config.toml
n_layer = 12
n_experts = 128
experts_per_token = 4
activation = "swiglu"
normalize_top_k = true
balance_loss = 0.00369
balance_bias = false
lr_router = 0.000925
vocab_size = 4096
norm = "layernorm"
norm_eps = 1e-06
beta2 = 0.99
train_tokens = 518100000
steps = 3633
Below are experts of layer 5 (counted from 0) of a mixture-of-experts language model. Rows are named router (the router's row for the expert) and show model dimensions 0-111. Each number is 500 + 40 x the weight over its row's rms, rounded and kept within 0 to 999. Numbers have three digits each.
After each expert's rows: a language model's description of what the expert responds to. This comes from a sample of Wikipedia text that the model never trained on.

# expert 29
router:421477515513468507504564492488493499530517513423536434529466520515470462560473455496470568546448522556491500531488489569506483536439574497473478467550538550507472495528455439458524483565488526521467518444534495514462469483459465455448546528537454519456558500524477499507488533488488456501501465473508470423490515475536627531555532469455
It responds to: Plural and noun suffixes. Word-final suffixes on nouns, such as -s, -es, -ations, -ities, -ology, -ers, as in disciplines, techniques, characters.

# expert 61
router:445498490491532534485506490508506509402538497523452503536513531495458513515452476556557458464482552527485532469478523441501505543536455472574550459539572428574515480548545538498527503530502506456420447463494493453558500434531526468505518481504540516422548479515568515488589513525446523468503536530521470443504485585555485555472469505528
It responds to: Mid-word syllable pieces. Short syllable pieces inside ordinary English words, often after a first letter, like t-um-or, fl-im-sy, Prop-ul-sion, plus same.

# expert 63
router:584574505491518583457556512495485547552486494434499501489491428424522470493526500464486451471461531496533447579451468458520512517495438504501445554486514431505563484581533536499481555518433487439491532476424551561533477574516534469496470467526467492422492482499485447512548474424493521490500462517517515520517477519445499471468549459475
It responds to: Mid-word consonant clusters. Word-internal pieces after a first fragment, like pil-gr-image, sym-pt-oms, comp-ress-ed, and word starts gr, cl, Cl, tr, Mill.

# expert 59
router:465514502456487522512506541511516509470519513503551473509548513514464505495539512540432487542478506495521469471503565496502510483421485480468522533496525456519521469494530462580523473529455475490486530451540417533559436534447505424365510483583466533512452534473458552511381495464514407462536465511409472528492438437545518498486507495469
It responds to: Mid-word common pieces. Middle word pieces like un, er, eral in everyday words, such as volunteers, staunch, lunch, concerned, plus general, organ, way.

# expert 8
router:443516536481451544500439514438466514499476537502533417512529595529448498567513491510518478505491455427444491476492452460518465476518545518501488551582540429480459473490515492519503488468506544441467582468509523480452535494449551549453586514573444538534593455566531544491504511526499473503518501488478437564537559485489473507519499498505
It responds to: Argument prepositions. Prepositions that introduce a verb's or noun's object, often after support, location or delegation, such as for, with, between, against, about, including.

# expert 22
router:492474527524457464559483512471566419485497484476494482478519522484445480543473532539542566470499512570586503535487526491520489459489533467470537488465507427487504437487519392490501466503497474556482514491430522477528504462499456516472471532448518502594458452493428435496464489546489549598533531485515511484393535472480468439541521446545
It responds to: Census demographics wording. Words in census and demographic prose and tables, such as population, household, families after a percentage, village, km², %, and table pipes.

# expert 50
router:518489495522529518568555476496492427490525524472464494451512520455514472464557558525439504468506538467459483558539538496509495530473402444567518471538511529559577533527505569450483562537444446557545482528474443511506485544512507476505465564496456474485432501526562474481486500515484607428499534510479523488486446576471432461444505498567
It responds to: Name-starting capitals. First capital or piece of proper names and titles, such as V and v in van, von, New York, Los Angeles, TV, El.

# expert 13
router:491479495535521613408500471525555533495464517483535549461543512499499463528518491504571459446467481512480483481505522538555544526492480480555459510566477435456532452501485476422482537451549441489456523537455488533521538496525470428469580484455461501502532532478496447502543468513555434513521523500476500524464497571506472528475522513436
It responds to: Early word-piece letters. Single letters or short pieces at the start or inside a split word, often capitals or acronyms, such as ax-i-om, with-d-rawal, C-B.

# expert 36
router:514541485482479530440487536491545530492516512547468508498452532499507545465517496519490532470611488458463474513541535471602504533553500433554514447458456470544470524531492542464594530544520448485495437397502494445527504484510510509441532489453442510479491480539512426499535507500548427463440517495484538544557495533537546559497483560450
It responds to: Opening brackets, markup. Opening parentheses and quotes, dollar signs, superscript markup, section equals signs and year openings like (19, (201, starting parentheticals in lists and tables.

# expert 5
router:547423478449498492469545487521487569466469485478458559439511482428535471464492508461502495467454548476507457533479539416506475498604477523499505545517511527416528480480502500453564464494492550505508480559533519480517557504520497506471505540506494440517507532485555479496494463531547453518458489494521571472444475463540438471462498532497
It responds to: Personal name beginnings. Opening pieces of given names and surnames, often South Asian or Arabic, such as Kar, Moh, Mary, Matt, K-ash-ani.

# expert 55
router:462551458480460477532484545462518433483499496515524496482490479448428487474506548548406492574533597581567457479547557501485412490472502485530461477517427481500487531483464512476530488575549505515551450502555448522496463578538506501458475572521444468561520532513447427483541501489521422471510514512518490439395520449584602479494548480493
It responds to: Common head nouns. Common nouns after the, his or a, naming works, periods and relations, like album, season, film, years, name, father.

# expert 62
router:486479492556493520517443479507481429459530584552476462487496494460545490516498486509573529510495490489521515482594490498507509492534571424441500514504545396517430535453495483509454500433497478541470491461457510525441547443519435579517452525450505454520555469533473535496546544545440564501553468515483487510485553463569496504516417528431
It responds to: Time and place prepositions. Prepositions of time, place and amount before a noun phrase, such as after, under, over, during, until, near, through.

# expert 49
router:445538506552454439476481531536511525513442541585461517470565491522438570463448492430451494446544497517519460450444530520501426487531512533501463559466472556427489505489441482516489508519500477463576407485528516523501530518518561516529535463491526498526495497531561447467510500482526519548562489512589482471481489528461472444483464439489
It responds to: Nationality descriptors. Nationality and country adjectives in biography lead lines, like British, American, -ian, -ish, and is after a birth date.

# expert 17
router:453553542532545414554484424559550515416513455483442548513503512468504470465513509564559499494509520491516468447508536497554545460469461464527528542428467511539556469504536543490561486535423495456473474473464515456573485495535574528569504539500519468531460454521560504491494472531450506552444487468539465452546508467439482433447480574554
It responds to: F-words and table dividers. Word pieces after f or F, such as fix, fun, Fullback, plus markdown table divider rows and year pieces 201 and 202.

# expert 39
router:495529481475543489539446429508444465538520537416500488462500492459455501482556441544472444550500553548594496510483538467493435479519503551547550552476519469564498509517549570573536491562404500543440463598551449498589505488553518488528561480450525494539418479480498492474510452504441471413527537526457509506535475462529444479417519579507
It responds to: F, w, v pieces. Letter pieces f, w, v, h inside or starting words, e.g. shel-f, stal-w-art, Fire-f-ox, wheel-w-rights, plus some table pipes.

# expert 27
router:468499525562460531522528521481481506519457509455522529511476505514439474469557390546550509464454544513481587479520513507395564465530443487496511525461475523572466446517536483532480413463453495517560537527534521533394475448529524432544541486510471466446438431460483446462529461479421441533518563498487538520477444479414476581445561499531
It responds to: Building descriptions, semicolons. Tokens in architectural and place descriptions, like "st-ore-ys" in "two storeys", plus articles, semicolons in lists, and words like line, house, features.

# expert 58
router:612546496574502519462564518533467527535570461490512526471515437461512434531529522485504454443535470512451435461480439507536543561524423497493590543531405500564564468444544515515420546497478474487621535516509510492558458588499486485495494468551470520534463560458504503474532485490440484538457455512573510504541449527489425472492528435513
It responds to: Gall and Gu pieces. Word pieces after G, B or J, such as all in gallery and Benalla, Gu in Guest, arr, viol in violence; also month names.

# expert 53
router:519519506493422471496503599510469469484513503524459457537482535491439530496504539437428481526452429517545492447491490522467559484408495388526507472480449468456492505581422498548554527476541453528443400504551512504509492566496470468439498494535477485541487481512504504510574482505487440448509460494519497519585580486518519513531509557457
It responds to: Collaboration and music vocabulary. Words about joint work, touring and releases in music and film text, such as alongside, together, tour, co-production, composition.

# expert 9
router:550504506467455453542512474514489497513502496553457495547499500450482546458508508470483596451505464523434485526524428540442531468530556434527505492493467487533478523463457435487558525567533511544524537497461544461567515434512476455451512559454466466488522551460486440515535517501531512535400450488456563538470513475523561515534452518491
It responds to: Numbers in tables. Leading digits and blank cells inside table rows, vote results, coordinates and measurements, often after a pipe, e.g. "| 1 |", "6 ft 7".

# expert 57
router:450480510483532551575475501548482456468483590498471538450470476482524453481490472459572494469458528489475563541493499519511473575542464561516506503485552521496467517443480445481511473560475539474450471515514450538566444460486438469513400556508513532469434501505492444484588483442518490502471541533558536469450430486514505482490482493522
It responds to: Units and measure suffixes. Units and suffixes after numbers, like °, %, km, kg, mm, "-weight", plus "t-ime" in "two-time" and "all-time", and closing parentheses.

# expert 10
router:506494456474567441462498477549548498444504529483455432437483474512502477541489502510475505442541555503468492562496552459500527482533483471548513515550446531442545509465493557463539423516487504535473483572556478510446489493544462539507512559502431552562453474425544480454552419500476540450531542529492552526563426526444480443469475465466
It responds to: Compass and country names. Country and direction words in place names, such as North, South, States, France, and the ory of Ivory Coast; also first and decades like 197.

# expert 40
router:453595482583496484428461513512515496538524475499471575462552526488466544480448502563482514442537445412546473425481489430554505557554498397516489526499510481549582501501521456497431493554512501549502459512505515496516543559437431456451514474497501548537472502563489537504401465535538549500526554468501456418459456567500470546499533463531
It responds to: Proper name prefixes. Word starts of place and name phrases, such as New York, Los Angeles, Great Britain, Col, Hol, plus grand in grandmother and grandeur.

# expert 14
router:467514504581505552484513527497541513460476501465505485463449538549479464541472545534574613452458616513509505561449467460492529499526503393502574492467515520543512513507507475515563578440510561553492394477525517586531496461517431431458519544502542479468465481529476469495464460456535538500536583516481510510495491528531477580525468486507
It responds to: Compound word pieces. Word pieces inside compounds and technical words, such as http, w-ip-ers, tem-po, run-s and head, often in URLs and infobox fields.

# expert 51
router:545485545569466505546447477536449526559601545486558492543495473508488457526452562529505475546446538562510476479568482497463463538513484488482462513496489490490466436543541470525501450386503529457512513486559560497498515445580522499455522521513517458521490504541581482490434521580529398476491485497523527520473569497516439497452521512503
It responds to: Past participles, list punctuation. Past participles and verbs after was/is/such, like built, called, known, included, plus commas and colons ending words before lists.

# expert 20
router:475502468532555497529602479514439511530467526560483590515560570519442537476520477493506469453588510445500539411482539450492531482558542488471527520440502505482536470472444418526466453451516578531510508600526537455432495476482407452479518535532478548485495485464521481508518481520517546559479483481522472526549511451467441492513502474513
It responds to: Agent by, name starts. The word by after passive verbs in film and credit text (directed by, voiced by), plus the first pieces of first names like Alex, Scott, Jos.

# expert 28
router:472486486513495507492470491525517484485481532519468533497503485494469418569512498554513431468582424424507463496485519485505507554562459563468552453531558517534562540536481557467542441515509521458431532535446475483406438475522497516539486497476508506530463573443482471479558470482532505515568523509487542554524503514543422460454464438530
It responds to: Month names, O-words. Month names before years, as in September 1, 2024, plus the second piece of words starting with O, such as Oxford, Ouka, Ozz.

# expert 54
router:507532467524491505532499450489500496536528481546554541469479532510516523505558408440487472497570556528533458538501516528444542476533525451470515551523492522547579548506554498479490489435467433538610481548501492537467476485430488474513567502509519518538531561474465416498507470514487581467548520505554595549454458447510475480467470541497
It responds to: Compass and place pieces. Continuations after compass words and place-name beginnings, such as south-west, North-western, Southampton, Belg, Austral, Carolina.

# expert 45
router:468558489472532432486498462518468465534467519538464479457495547501454412468476535553403497509483523491502521534489446529470532460542539493520479472456427425539527531486565487455504544465499439513495453494490480467510437454562456463460425516452482431524485487541486486467504467564511557465538517491547473497504535560463565458449477521514
It responds to: Latinate word beginnings. Opening pieces of Latinate words like comp, app, ass, rel, prop, opp, def, e.g. "comp-rehensive", "comp-rised", "comp-letely".

# expert 25
router:464539466528531488481477513510529488487403497460482534484479457515529512436599485395451467546529489444517505526491530578534461476478475532512517532500523576531551520506517495524430503579449502497514495565442497482522470503565449529489436471518485517488503428484550517465553494389560517453531447490506528460469471504495474525529484436479
It responds to: Numbers, money, dates. Digits, thousands groups and month names in tables and statistics, such as $ 100,000, million, kg, 5 September.

# expert 24
router:532518497517517493562520414510513489519508459449465484532537471519557517495495491512559546480445499508464460560445446501577531493454452535534563516536555543545486494602531525538514538361440465479503557380508527473486444530477478452543548491534487492509439524439525510507584502478509443487514484487515526497566470528523488459446468556506
It responds to: Mid-word pieces, relatives. Middle word pieces before suffixes, such as offic(ial), jud(ic), prot(oc)ols, stag(n)ation, plus relative pronouns that, which, who, and table pipes.

# expert 16
router:417555497564521482515528512543471540531543490463496513449545430539502505399508480511512518550551475533490489468497494475502495543549469487501507493489563536504531485421478528427471547501548512482559499518508478516537503552532569487532477538537478569448486536459554480460449496559514485524508553513501411473498505456523427465446485541494
It responds to: Name-start syllables. Second word-piece after an initial capital in first names and foreign words, such as av in Xavier, Havilland and behavioral; also Que, Kar, Swed.